config = dict(
    hidden_size=320,
    experts_per_token=1,
    d_expert=672,
    routed_scale=1.0,
    optimizer='muon_variant',
    learning_rate=0.0109,
    beta1=0.93,
)
Below are experts of layer 2 (counted from 0) of a mixture-of-experts language model. Rows are named router (the router's row for the expert), gate (a neuron's input weights, with its number), up (a neuron's input weights, with its number) and show model dimensions 160-319. Each number is 128 + 24 x the weight over its row's rms, rounded and kept within 0 to 255.
After each expert's rows: "comes after" lists some tokens at least twice as common just before its tokens as in all text. This comes from a sample of Wikipedia text that the model never trained on. Tokens count by the router's weight.

# expert 14
router [158 118 139 142 114 127 126  88  88 137 136 134 165  93 120 139 119 167 141 144 161  90  96 138 125 127 145 116 135 135 127 105 108 122 133 136 165  94 123 142  97 117 100 139 129 155  79  73 165 117 165 132 151  75 149 115 149 148 142  96 109 187 135 121 144 117 181  88  91 116  75 162 115 133 121 145 125 130 131 114 131 129 102 133  79 157 148 117 175 113 135 159 143 151 107 110 102 136 143 136  98 197 143 134 183 161 159 156 143 141 108 112 165 122 128 139 157 110 115  90 137  94 124 145 145 161 126 107 154 198 158 128 107 123 136 110 161 118 107 116 165 140  78 134  94 135 106 148 105 100 156 149 104 115  84  89 112 116 110 111]
gate2 [136 119 120 135  93 121 150  93  60 102 121 112 101 116 142 124 131 126 142 130 113 152 121 100 116 141 142 106 170  87 117 110 162  94 145 143 139 138 127 162 115 152 110 140 135 136 143 126 121 140 160 126 111 151 143 148 116 159 145 144 121  86 145  93 140 117 137 111 135 139  98 140 167 181 122  90 130 146 212 126 115 140 106 164 131 140 128 133 142 137 111 129 119 135 146 134 142 179 140 121 139 169 145  94 132 112 163 147  97 135 100 106 149  94 129 140 106 158 122 110 153  90 128 131 135 103 145 123 152  92 138 102 155 108 135 132 137  93 146 100 129 124 134 137  95 169 128 138 131 121 142 132 134 115 155  71 143 135 137 140]
up2 [122 105 102 180  95 101 145 128 107 110 151 104 132 128  85 144 125 112 150 123 129 151 127 104 131 117 136 138 161 116 152  94 128 109 140 109 139 113 114 120 126 127 100 135 112 118 160 137  92 109 161  99 114 139 108 134 153 103 112 145 121 139 155 103 156 119 139 142  76 132 156 142 128 146 114 106  90 121 174 132 161 145  91  81 119 144 154 162 148 105  86 140 138 122 121 170 153 143 171 136 162 163 166 171 129 126 150 153 152 157 108 117 142 180 121 106 115 168 147 137 147  65 127 145 157 125 167 102 128 112 117 102  88 135 168 171 172 101 143 103 140 101 135 104 119 155 112 124 161 130 140 136 113 157  99  95 150 134 164 151]
gate3 [174 120 192 133 106 150  93 121  87 148 146 126 146 142 162 128 125 138 187  80  71 100  89 150 149 137 135 153 142 102 118 120  95 156 143 114 118 137 158 124  95 141 121 142 131 121 149  92 128 117  99  79 107 132 137  83 163 127 132 109 168 151 178 180 142 123 110 150 120 142  94 132 147 140 101  94 107 106 107 175 117 117 130 119 124 109 140  89 136 121 105 189 121 152 171  97 122 145 113 109 113 125 127  96 149 104 133 155 148 103 121  97 144 131 103 109 132 105 116 129 147 121 123 143  93 113  94 101 104 192  93 158 127 143 182 125 140  94 142 159 102 123 102 124 115 116 138 106 123 101 146 102 129 111 119 139 153 167 107 132]
up3 [179 128 158 136 133 129 110 129 128 127  98 169 106 146 148 162 132 159 151 153 102 136 121 121 170 159  92  99 116 107 105 125 111 169 147 119 164 120 113 117 127 108 112 105 144  96 126  92 104 118 166  88  95  93 133  79 139 173 171 128 128 116 134 135 137 145 136 111 179  97 148  86 101 112 114  99 135  77 156 120 152 105 149 148 108 107 142 194 131 139 151 161 124 139 154 114 142 111 117 131 114 117  87 104 140 145 124 158 114 165 140  91 180 134  74 131 111 108 155 149  88 131 141 152 138 140  88  74 145 159  92 180 139 137 147 153 123 119 178 119  81 110 112 117 139 121 104 109 138 113 158  85 145 146 134 140 141 149 108 161]
gate4 [108 166 115  92 166  85 109 132 135 113 115 172 141 149  87 104 116 128 126 110 149 118 159 100 124 165 130 124 169 161 165 120 130 155  95 134 137 127 117 143 135 160 161 101 136 138 127 117 111 164  98 120  98 146 137 126 139 161 159 119 113 143 122 126 125 154 134 166 112 121  63 162 125 115 124  97 139  78 123 132 107 151 123 140 104 112 111 111 101 113 150 125 151  99 112 149 144 134 148 114 106  94 117 136 112 137 102 127 113 132 122 100 134 127 175 154 187 140 170 126 123  58 131 122 108 135 138 107 129 119 143 148 119 136  94 147 124 131 115  95 122  65 125  57 134 150  94  61 135 132  89 119 132 143 126 100 106  65 111 146]
up4 [172 112 174 179 104 180 110 145 143 135 136 130 148 135 171 106 124 120 129  94  78 117 136 159 121  87 123 165  88 129  99 150 117 122 136 106 111 118 190  94 138 136 114 131 116 146 121  67 128 137 163 151 194 119 121 101 111 110 152 141 150 117 100 154 145 114 128  97 162 111 140 150 127 131 137 134 117 123 153 117 114 142 146 143 152 136 137 143 152 161 142 145 129 165 128 133 105 130 161  97 133 127 131 162 148 117 125 113 151 157 138 105 179 129 123  84 138 123 100 113 101 203 133  86 141 110 170 123 112 122 115 114 114 146 122  77 112 135 134 176 143 145 130 111  69  78 156 175 118 137 160 121 150 152 167 116 161 101 132  87]
comes after: "\n", "b", "On", "8", " of", " In"

# expert 11
router [144 102 157 145 143 169 117 143 151 126 135 112 134 124 154  78 171 124 137 125 101 132 127 133 155 137  87 132 115 130 122  95 120  84 117  87 136 168  84 122 137 147 121 145 116 142 104 121 190 114 158 154 164 111 139 143 133  97 110 106 151 126 151 144 101 121 111 125 154 139 177 139 112 183 111 129 164 154  64 109 100 162 145 125 127  95  80 178 123 120 107 148 125 118 161  99 145 120 126 137 119 104 167 130 159 172 104 122 118 146 141 133 120 138 146 133 157 150 158 135 142 154 110 113 167 115 108 116 142  77 127 127 115 180  98 118 111 126 111 102 116 153 141  85  79  90 148 108 128 120 119 103 123 137 138 120 140 106  81 136]
gate0 [171 114 208 134 102 178  87 106 152 104 140 105 163 185 165  86 124 133 128 130  88 141 117 163 139 151  95  85  69 125 151 111 118 161 163 123 145  95 123 119 126 116 114 142 143 134 126 112 103 161 113 134 123 153 131 129 142 154 123 147 161 130 133 125 145 141 129 115 137 160 141 122  89 161 153 133 108 118 187 156 164 130  96 126 147 118 142 145 116 144 117 182 126 135  71 113 132 111 110 118 129 136 167 112 122 141 115 103 161 114  91  72 121 132 127 144 126 111 118 137 135 108 143 137 137  98 106 108 157 128  82 165 107 165 112 109 107 133 107 114 124 134 136 145 135 140 150 145 154 111 143 133 191 140 143 118 121 120 118 105]
up0 [160 137 170 101  68 117 132 111 100 126 127 140 115 120 136 101 136  85 141 110 114 151 110 145 146 117 151 106  91 169 135 129 155 144 136  89 129 105 116 130 154 101 120 117 122 115 137 133 139 153 166 152 114 120 176 134 128 177 106  78 122 117 150 137 163 150 134 122 123 123 144 132 130 137 139 164 124 116 140 151 145 117 127 165 157 112 109 131 151 161  96  96 106 133 109 111 137 161 106 111 121 107 148 120  83 166 118 163 157  90 110 111 136 136 118 106 102  94 101 109  97 127 107 147 132 129 106 148 120 123  92 144 144 153 123 126 133 101 107 115 103 141 139 149 115 150 154 155 124 122 181 127 138 130 149  89 101 128 125  89]
gate1 [117 124 140 147 165 112 161 136 140 147 116 139 112 116 162 113 137 139 120 155  76 116 124 164 134 121 143 162  83 140  72 132 146 133 128 128 113 127 117 152 116 162 122 160 149 138 125 115 104  80 139  96 142 123 177 182 157 162 105  89 127  92  94 148 113 107 115 104 108  92 131 160 110 166 125 118 114 102 145 152 137 163 141 140 151  96 101 104 137 125 131 101 116 124  93 144 139 123 145 123 179  95 140 127 134 114 142 131 135 130 141 149 109 183 200 134 124  83 146 127 136 131 150 118 155  83 118 136 116 140  99 126 146 100 107 156 158  91 143 128 107 118 120 175 116 123 134 136 148 118 120  99  84 124 125 134 149 133 154 143]
up1 [ 92 141 126 114 134 120  91 108 109 113 141 153 147 135 126 145 156 151 142 107 131 124 148 160 189 112 150 128 108 116 159 143 107 131 129 148 134 137 135 142 157  98 133 169 161 129 132 142 138  88 143 129 126 132 109 160 128  98 141  82 115 114 144 153 151 110 108 136 106 128 130 149 136 116 160 129 144 157 136 186 144 110 126  99 137  90 117 132 143 142 168  96 102  97 113 149 116 127  92 114 144 113 129 129 178 137 112  66 168 139 119 121 127 109 167 140 131 136 147 124 151 106 116 113 126  98 133 119 128  92 128 100 112  73 186 127 128 156 125 104 135 147 147 147 120 188 123 135 110 170 154 117 107 122 127  94 133 115 104 123]
gate2 [147 102 156 134 114 130 109 151 112 123  83  94 118 120 139 145 133  87 163 111 116 152 134 123 116 148 121 172  88 103 181 106 160  97  95  98 136 105 120 114 128 124 145 175 124 117 132 139 111 175 127 137 172 106 145 138 135 119 119 180 164 137 136 155 105  89 129 118 178 125  87 150 138 140 209 114 162  96 160  90 125 145 102 146 131 146 128 169 151 156 152 132 130 116 126 161 133 137 160 128 119 122 119 138 128  99 154 118 143 137 126 146 100 144 144 138 130 181 123 129  61  98 124 128 124 140 157 107 150 131 102 132  93 154 159 140 131  99 115  88 126 175 113 110  86 129 132 118 122 153 147 113 121  49 147 123 188 148 107 151]
up2 [136 153 142 117 175 113 110 144 146 135  86 149 118 104 142  96  89 100 168 137 130 148 176 158 155 127 119 117 117 106  98 131 119 118 173 105 137 146  98 126 140  94 143 127 132 136 118 121 106 116 121 139 138 101  95  94 158 145 119 131 129 113 127 106  95 137 148 145  96  93 151 168 107 133 123 128 151 158 145 115 118 159 128 133 118 116 134 147 100 110 112 138 147 122 183 164 141 109 141 151 117 112 127 144 154  87 111 107 169  89 177 157 129 138 149  84 119 152 130 153 119 139 136 105 112 161 110 145 145 104 135 141 170 171 121  91 188 130  58 107 176 101 112  83 156 104 102 143 127  77 160 140 160 128 142 132 158 158 128 127]
comes after: "\n", "-", "\n\n", ": ", "|", ":"

# expert 17
router [142 136 101 126 115 134 149 107 174 123 102 135 133 126 102 136 124 117 130 157 145 110 121 150  68 108 161 112 107 125 151  93 123 147 194 156 189 112 121 122 142 132 159 123  89 137 118 144 162 145 140 119 146 130 107 119 146 122 151 135 144 108 107 113 171 127 143 119 113 106 119 161 120 120 112  93 148 103 163 139 162 156 132 171 127 128 145  85 123 125 127 153  69 149 150 190 134 111 145 134 155 104 129 203 115 120 122 148 110 120 134 139 121 107  90 152 138 140 134 141 108 154 129 121 125 173 112 163 157 127 166 127 100 141 144 115 143  98 161 171 127 122 122  92  94 111 148 120 145 135 157 162 132  98 164 114 119 142 142 106]
gate1 [120 131 142 136 130 144 160 117 137 139  92 129 154 146  82 107 136 148 130  84 126 122 158 141 104 144 181 127 146 154 142 129  97  58 125 129 133 169 127 118 151 113  67 133 148  99 141 143 169 129 120  89 125  92 127  94 136 168 122 107 101 119 150  98 142 145 118 139  79 100 114 134 140 109 114 146 131 120 135 169  78 146 152 142 125 112 171 130 129  90  91 106 130 103 103 150 155 123 105 136 100 127 128 151 146 106 145 119 138 121 123 128  65 134 144 141 135 113 141 125  67 134 205 164 145  92 132 132 152  93 120 145 154 129 124 127 210 163 133 111 130 105 103 107 151 147 146 152 140 121 124 145 112 113 122 134 183 154 176 108]
up1 [178 111 143 133 132 118  69 100 104 150 145 104 119  95 130 124 140  96 149 115 128 147 130 102 148 157 124 140  90 109 120 102 149 175 126 127  92 152 128 160 119 134 143  93 108 164 111  95  90 124 149 140 167 158 133 152 123 111 146 133 155 136 108 124 128 110 109 137 126 128 167  96  90 151 141 117 140 135 105  75 192  97 111 130 114 158 128 177  91 142 162 108 153 116 158 106 137 124 141 152 170 145 119 149 118 107 113 136  84 178 126 121 175 125 123 105  78 161 129  91 140 156 131 165 124 131 134 137 122 123 111  97 116 152 122 110  92 143 125 118 140 193 147 128 137 118 119 130 105 120 166 123 101 119 104 142 106  96 124 151]
gate2 [120 109 106 122 132 122 161 147 127 118 130 164 138 104  96 140 109 141 167 101 110 140 124 110 107 190 153  94 119 136 135 156 132 125 156 111 137 111 126 128 121 144 107 113 102  89 104 138 126 128 160 152 109 150 145 138 129 154 140 155 158 128 119  93 154 124 131 136 150  92  59 125 125 143 144 125 129  79 131 118 100 139 138 136 124 121 112 138 111 114 152 163 108 178 132 165 125 115 161 111 178 159 104  95  69  87 108 156 140 133  89 118 178 136 129 136 138 161  93 131  76 139 141 125 140 128  96 129 110 116 141 112 126  78 136 149 145 112 152  97 108 177 129 120 117 145 136 118 137  83 161 130 131 138 132 195 128  90 110 138]
up2 [123 129  98 112 128 147 135 107  82 110 111 110 125 130 106  89 100 117 182 137 134 124 141 145  81 145 148 115 111 173 124 105 136 200 147 137 106 107 103 107  75 134 138  99 151 142 134 149 122 136 161 125  92 118 121 120 112 182 119 115 143 129  97 127 154  73 115 159 116 119 143 127 146 151 108 153 114 110 134 128  82 140 190 103 139 125 106 117 148  96 158 139 136 165  92 120 170 108 123 125 147 123 103 106  92 126 120 148 138 121 107 131  96 180 135 158 124 156 100 127 143  95 162 124 124 175 165 131 140 127 128 142 133  77  99 137 155 118 166 137 137 157 128  73 104 127 126  97 140 117 145 121 123 129 156 132 134 165 101 126]
gate3 [111  86  83 171 150 131 113 101 192  92 124  94 103 146 132 127 122 142 106  95 163 111 141 115 133 179 142 157 166 109 117 110 122 115 101 109 140 142  66 157 166 118 121 121  81 152  96 128 146 119 132 107 197 156  99 128 107 129 157  86 138 156 165 116 161 111 124 152 157 161 151 133 118 129  92 126 164 126 134  92 128 102  97 137 126 137 111 123 129 110 122 129 101 103 183 102 180  97  97 108 103 128 125 124 115 117 133 136 128 149 162 165 149 133  99 120  98 155 120 130 144  97 108 148 137 127 143 117 122 103  87 140 111 157 164 131 133 159 139 103 102 140 112  89 121 105 110 137 135 143 134 137 134  87 138 152 146 127 150 188]
up3 [112 158 157  61 101 138 143 152 114 121 124 194 109  94  91 134 117 144 136 151 125 159 148 155 105  86 149 129 129 129 108 165 103 150 155  90 101 113 175 140 117 124 121 147 134 147 109 130  85 155  99  92 157 101 151 118 110 123 134 152 111 133 108 153  80 113 124  99 129 135 109 143 136 108 132 138 122 161 104 159 136 153 146 118 132 135 115 155 129  89 118 164 152 118 149 119 118 122 150 168 164  95 135 157 140  98 145 139 126 137  97  91 104 123 141 121 130 136 135 141  90 107 158 150 110 139 141 145 117 155 133  88  92  95 114 154 105 112 118 155 111 158 136 138 113 106 162 134 145 136 101 141 135 187 153 113 143 138  76  98]
comes after: " |", ")", " |  |", "==", "===", "% |"

# expert 7
router [ 98 104 141 111 152 150 122 140 134 137  92 183 151 125 135 134 112 104 158 148 114 163  94 119 106 191 145 140 133 131 120 165 147 120 113 115 175 156 100  87 136 129 128 171 145 167 135 156 128 130 119 183  99 122 145 119 141 130 141  99 134 134 115 103 136 112 169 109 119  95  92 175 112 121 144 113 106 153 151 132 137  65 110 140 123 115 115 135 116 157 132 112  88 160 127 128 105 122 134 132  86 123 129 112 112 117 128 115 172 146 115 161  72 109 120 115 122 148 171 118 154 150 136 108 124 106  79 130 164 116 119 133 135  94 148 180 105 123 178 116 144 144  91 127 189 113 124 132 133  90 150 160 135 148 128 173 147 105 153  93]
gate0 [126 134 126 131 134 143 127 143 101 130 110 136 146 134 123 119 124 146  92 160 105 149 126 155 129 164  99 112 169 107 134 108 112 131  71 130 128 177 126 124 117  75 126  80  90 114 136 125 111 111 128 164 122 152 142  89 168 126 151 131 151 125 157 124 141  90 108 126 104 110  93 101 131 146 192 108 109 159 119 122 157 162 184 118 130 118 121  74 116 134  96 138  96 156 148 108 148 147 100  93 126 142 129 129 110 141 161 141  92  78 132 132  90 109 104 158 138 106 153 128 130 128 135 126 109 101 146 140 167 129 140 140  88 154 178 123 169 133  73 115 123 152 141 178 129 151 163 128 106 139 138 134 135 147 123 106 132 176 127 126]
up0 [117 115 162 127 118 159 148 123 102 109 110 123 150 161 115 114 144 125 141 138 114 154 174 152 128 116 187 131  64 107 125 156 158 120 113 124  80 137 147 102  95 155 135 141 125 103 129 122 166 191  75  84 173 135 114 164 125 113 138 127 105 105 154 183 106 125 132 118 145 140 148 141  86 116 128 171 137  76 157 169  73 119 106 123 120 123 149 115 124  93 108 123 132 109 118 176 129 110 174 145 126 108 162 155 125 127 122 153 143 151 123 139 105 144 115 118 141 134 133 171 142 110 157 141 127 211 111 112 126 140 107 135 130 145 117 107 146 135 139 106 103 113  69 125 116 108 109 113 149 138 116 158  59 112 112 108 152  86 158 128]
gate1 [130 106 118 171 113 164 143 108 134 119 137 162  93 123  86 137 125 119 114 125 171 174 140 122 163 119 125 146  91 109 147 177 164 104 128 155 147 132 171 118 130 126 142 132 105 142 113 157 159 112 154 127 163 158 163 118 170 124 165 128 120  92  82 107 128 135 105 120 103  86 129 105 120 156 111 152  97 129 123 139 131 123 163 123 152  91 146  89 164 137 169 140 128 156 111 127 121 148 108 106 100 149 125 124 122 123 101 111 144 116 165  97 139 147 142  71 154 136 156 160 139 122 165 125 134 116 146 175 133 135 141 163 122 143 150 101 191 114 107 127  83 128 145 128 172 116 119  87 102 120 108 142 120 123 109 147 156 114 130 139]
up1 [107  81 101 153 113 135 159 130 112 157 142 130 116 135 117 170  95 124 152 129 186 164 135 102 154 117 156 159 136 127 146 154 130 137 101 115 209 140 189 121 124 116 108 147 110 113 117 152 142  98 132 134 133 162 157 123 168 129 154  91 147 121 122  78 120 134 115 108 118 133 118 154 109 154 134 136 105 136 152 146 129 132 146 129 142 128 144  88 151 112 120 135 104 144 170 111 152 160 106 113  83 142 152 119 151 146 111 149 115 123 164  95 110 145 137 119 124 131 127 156 134  93 104 109 104 120 140 186 163 126  98 128 139 129 137  99 137 114 136 105 155 160 151 123 142 117 110 100 103  86 111 147 108  98  95 130 142  90  97 177]
gate2 [139 101 132  83 117 132 142  95 100 123 121 130 110 117 181 118 108 131 115 144 116 141 155 148 116 107 125  57 109 142 159 109 153 146 142 113 129 143 120 116  96 140 176 138 140 125 138 130 179 121 120  85  64 155 157  98 147 164  60 134  98 112 180 116 150 159 122 133 127 131 153 106 178 127  93 157 170 142 119 141  70 107 116 146  82 122 107 155 148 145 102 134 169  84  75 107 115 160 139 119 127 140 137 153 134 143 128 121 110 147  68 161 107 128 116  87 143 157 122 131 115 131 129 143 135 145 139 121 157 118 174 124 180 100 153 116 127 125 141 134 139 141 117 113 139 126 117 169 129  84 130 112 145 138  98 123 115  80 117 152]
up2 [129 162 111 121 137 121 127  90 147 159  67 206 127 146 125 109 150  98 137 130 135 139 139 119 121 137 146 148 111 116 141 173 149 131 130 108  87 123 126 156 141 133  79 134 167 141 107 103  65 109 126 135 123 151 155  77 117 150 119 149 115 154 122 152 112 122 157 137 131  92 144 132  97  78 170 123 150 101 113 139 165 136 132 131 133 129 124 122 139 122 123 127 142 112 105 154 170 141 129 127 106 174 100 100 116 122 112 130 145 131 143 135 103 121 127 142 151 161 140 109 146 114 109 126  87 145 128 149 138 108 172 112 162 138 140 143 144 112 125 138 128 154 120  75 138  93  79 132 102  86 108 123 149 138 174 135 120 151 138 186]
comes after: "1", "2", " | ", ",", " ", "°"

# expert 16
router [154 141  81 130 145 137 111 132 105 132 106 124 139 123 125 159 132 157 115 107 124  70 137 101 179 105 153 135 104 138 146 131 104 165 152 159  98 120 125 156 125  90 133  93  90 127 101 102 152  99 157 102 141  96 162 127 162 155 132 122 134 161 136 141 114 150 108 120  92 128 107  87 120 158 151 195 140  95 176 135 102 110 111 116  66 142 132 121 177 165 128 124 112 128 154 142 127 105 165 126 157 131 174 167  98 164 153 152 124 113  84 103 103 145 129 155  90  99  96  79 155 122 126 123 148 135 141 113 141 117 145 123 114 148 129 108  78  75  95 168  80 104 162 145  90 150 149 133 162 142 123 101 105 100  85 100 144 112 110 137]
gate0 [100 130 105 143 118 114 125 146 153 127 127 123 154 160 126 129  99 149 183 119 126 188 178 155 136 138 113 164 117 131 141 159 141 120 115 132 150  96 120 136 125 107 110 153 150 142 120 102 149 137 136 128  97 142 156 139 191 159 112 113 147 136 182 105 145 120  97 119 158 123 120  94 115  96 130  77 113 143 109 102 101 120 146 131 127 166 129  92 143 110 120 110 113 134 147 162 181 138  85 116 107 119 114 130 146 111 140 129 169 142 118 155 126 110 153 131 119 148 139 160 121 118 109  94  93 151 148 120 167  96 128 150  72 149 142 158 100 155 129 129 118 144 150 151 123 139 140 110 123 138 156 117 120 148  94 135 166  98 147 152]
up0 [148 130 130 126 110 166  91 119  95 122 126 143 109 135 109 129 116 135  84  93 106 119 124  96 149 113 145 100 157 105 120 112 148 154 122 141 117 127  99 136 114 109 136 130 116 160 138 143 137 158 126  97 123 117 123  93 111  94 117 166 100 128  91 124 163 146 130 155 139 149 176 122  85 163 169 134 163 141  88 119 123 122 110 148 129 117 141 129 164 141 121 154 160 121  86 144  61 123 181 154 172 127 132 100 114 149 121  93  79 132 149 111 120 167  87 136 169 143  91  48 154 146 160 168 167 104 135 146  93 150 110 115 148 139 158 111 137 120 147 143 127 142 148 104 152 140 122 129 154 112 108 174 115 163 143 107 139 162  95 106]
gate1 [139 121 133 117 134 113 135 146  93 103 125 152 123 107  81 135 108 152 105 112 112 119 122 180 122 111 105 141 172 127 112 150  94 164 151 131 107 111 121 100  82 147 102  91 164 124 159 166 117 149 130 128 121 103  96 106 129 165 147 169 161 116 132 131 127 163  79 132 121 146 115 109 115 112  89 105 167 143 166 141 114  88 133 138  83 102  73 166 134 118 139 159 130 132  97 114 147 122 125 136 142 117 116 133 129 118 133 123 142 139 103 136 157  89 135 122 181 111  97 166 129 125 150 100 133 135 123 132 116 125 125 137 145  92  91 127 154  70 152 122 166 149 138  97 118 118 121 119 139 110  95 149 129 145 139  83 126 153 136 128]
up1 [116  95 139 124 150 133 109 148 112 136 119 185 127 122  88 108 101 135 124  80 133 157 126 156 151 181 119 162 158 144 116 110  83 171 130 128 106 139 134 103  98 129 149 105 123  95 125 145  91 148 128 139 137 127  93 127 183 112 142 134 145 109 121 157 146 125 115 123 145 149  62 108 110 116  83 131 157 103  96 151 109 131 160  90  85 139  95 137 132 127 140 147 103 131 146 133 141 134 105 128 142 106 146 131  88 143 141 126 141 126 105 109 134 117 128 145 176 132 126 146  90 140 166 113 140 128 127 125 148 127  80 119  94 150 101  97 116  89 167 118 165  89 148  62 161 100 129 117 136 127 100 132 124 149 118 136 124 150  95  95]
gate2 [ 93  97 151 128 114 178 128 106 138 122 120 145  98 122 130 182 151 122 154 110 150 159 145 122 158 186 117 154 124 100 114 141 163 124 131 135  96 130 109  86 141  55 110 180 103 132 131 160 116 118  78  90 150 140 155 134 139 111 150  90 103 145 111 146 115 124  87  56 133 120 144 106 119 145 149 102 131 155 158 133 170 110  93 124 159 166 166 130 120 156 164 153 100  82  94  80 106 129 154 148 151 118  99 155 122 135 112  96 148 136 167 138 147  75 135 114 119 137 141 145 132 102 112 149 142 120  74 184 107 141 132 134 133 153  83 135 126 132  63 135 132 129 103 127 155 116 131 115 154 173 106 167 119 120 100 119  79 179 110 110]
up2 [161 114  90 122 137 157 131 132 110 130 146 124 139  91  55 122  83 132 115 155  83 114 130 145  95 144 173 125 135 100 170 144 112 135 133 133  97 133 152 138  94 126 118 153 138 156 120 104 115 105 120  95 123 105 110 110 111 108 159  90 131 171 116 153 159 147  55 136 113 121 142  84 158 141  96  75 130 117 146 104 146 110 152 147 119 132 146 142 168 145 154 160 130 142 115 115 170 154  94 129 104 167 153 128  76 147 145 135 122 137 115 110 133 124 107 133 135 107  99 174 166  97 130 159 159 139 113 173 100  85 126  99 113 146 154  87 173 163 125 139  86 124 118 131 113 158 139 116 145 163 151 146 113 158 158 150 137 156 152 126]
comes after: " | ", ", ", "–", " ", " (", "| "

# expert 3
router [146 108 138 137 166 100 131 125 119 133 136  58 135 129 130 111 164  73 133 117 164 118 154 128 147 103 131  93 130 150 124 133  68 141 176 145 130 151 168 100 168  92 122  86 126 135 126 138 142 160 147 161 155 160 158 113 159 144 111 157 116 153 107 142 128 197 117 131 130  89 112  96  78  98 143 165 133 104  86 148 143 146 126 107 133 137 117 144 159 186 110 117 162 147 119  85 145 126 112 135 146 102 138 175 162  73 114  91 149 119 115 156 105 147 154 138 139 142 161 141 138 152 156 129  81 110 110 115 134 124 140  86 141 127  92 148 146 141 133 107 122 159 109  96 121 105 159 107 106 136 119 129 153 148 114 158 149  80 106 116]
gate3 [174 105 143 134 119 137 119 143 125 110 108 124 119 122  86 144 175 118 121  70 129 138 149 149 155 107 178 106 118 114 149 147 105 119 138 118 105 179 154 133 158  80 147 151 103 125 163 109 121 137 149 128 171 120 178 159 117 138 123 150 101  97 109 128 132 136 113 106 173 102 153 118  85 156 127 163 131 138 138 118 134 135 152 152 103 128 150 169 114 142 116 104  89 108 144 166 139 117 113 142 134  67 125 178 145 116 114 113 124 116 114 150 130 125 161 140  99 119 142 108  68 122 137 120 136 121 169 168  76 140 112 151 143 118 104  89 165 135 132 174 134 129 100 140 115 122 190 130 127 100  87 113 183 156 101 140 128 131 155 144]
up3 [ 95 127 142 122 161 176  88 126 165 162 114 148 133 138 107 122 167 142 132 102  97 150 118 152 146 122 134 100 100 121 159  98 123 128 112 127  95 124 143 108 124 128 115 151  78 121 157 119 128 128 128 113 147 102 122 125 151 102 153 123 139 150 148 133 142 150 123  97 132  73 151 182 108 116 119 132 114 115 106 163 126 126 125 115  97 150 147 154 129 119 136 142 139 117 130 146 129 169 130 142 111 101  96 184 117 148 137 141 141 120 105 146 118 129 150 146 103  87 110  91  88 136 120 114 111 115 132 112 139 135 124 131 158 117  85 104 137 111 120 109  93  89 132 116 111 116 160 122 133 106 119  92 115 134 109 132 147 133 177 125]
gate4 [160 119 128 125 143 109 144 148 137 105 104 128 110 139 105 142 112 164 150  91 109 122 137 116 105  83 113 145  81 129 132 126 114 134 131 108 173 135 103 105 191 149 143 148 124  62 166  87 140 111 159 107  95 157 167 116 119 137 146 126 152 112 123 112 119 147 145 161 124 129 154  82  93 140  93 116 102  96 126 157 110 120 102 134 123  93 136 100 157 142 184  71 143 145 124 108 148  87 100 142 114 170 129 131 141  43 136 128 150 141 127  99 103 114 144 122 123 128 164 103 165 146 157 131 115 150 130  89  99  84  98  91 129 163 116  97 166 119 115 109 134 155  81 177 126 135 135 126 136 138 153 166 109 102 179 160 104 134 123 123]
up4 [ 98 153  72 133 159 170  94  91  78 136 139 135 165 139 107 123 144  74  85 132 199 184 117 131 125 136 128 155 163 119  93 110 112  93 105 136 126  88 116 132 136 128 113 113 150 160 106 149 185 152 147 110 169  99 109 117 138  83 135 139 123 164 133 155 158 152 143 149 164 144 111 183 125  92 125 162 157 119 101 126 136 107 149 154 169 150 155 168  90 164  81 109 142 102 135 134 119 144 128 135 149 142  90 137  91 122 147 124 126 118 115 166 130 149 162 153 135 130 105 105 117 158 107 131 121 150 116 132 123 116 144 143 124  95 136 168 135 100 111 149 126 141 102 162 134 150 123 126 111 116  97  91 104 107 118 111 135 138 173 122]
gate5 [107 115 162 147 107  97 123 154  95 140 117 127 178 156 131 109 123 151 158 109 106 128 153 147 117 102 140 117 133  90 145 151 133 152 113 155 119 110 142 111 161 176 136  78 133 146 142 128 100 102  93 163 152 137 165 129 167 128 120 155 132 117 143 106 140 146 152 144 126 127 166 128  98 107 132 123 130 127 122 149 120 116 130 165 153 135 122 107 172 130 121 142 170 113 128 119 152 134 122 123 123 135 125 136  95 121 129 169 123 124 142 133 158 110 106 153 135 113 129 100 132 181  91 127 114 120  90 129 148 124  98 169 146 186 141 201 134 132 160 144 131 127 153 146 157 140 128  90  94 155 131 154 142  81 148 155 124 108 119 102]
up5 [123 120 140 124 124 134 118 122 106 157 125 112 106 151 186 126 114 138 172  96 138 103 146 163 107 133 110 141 132  88 158 149 111 145  99 156 161 136 125 133 130 137 127  58 116 136  94 131  92 157 153 123 129 127 143 125 107 114 176 110 159  82 135  94 142 155 107 126 109 170 146 173 117 135 100  96 143 121 102 109 142 148 131  98  94 139  92 127 163 130 157 111  85 171 168 142 126 121 161 111 102 106 130  84  99 113 119 124 112 150 119 110 197 114 134 112 113 120 117  81 148 168 132 133 176 128 145 148 123 109 139 125  93 178 161 153 129 120 140 125 123 141 159 151 146 148 129  99 137 129 137 114 128  90 124 114 164 131 115 111]
comes after: ".", " N", " =", "n", " n", " | N"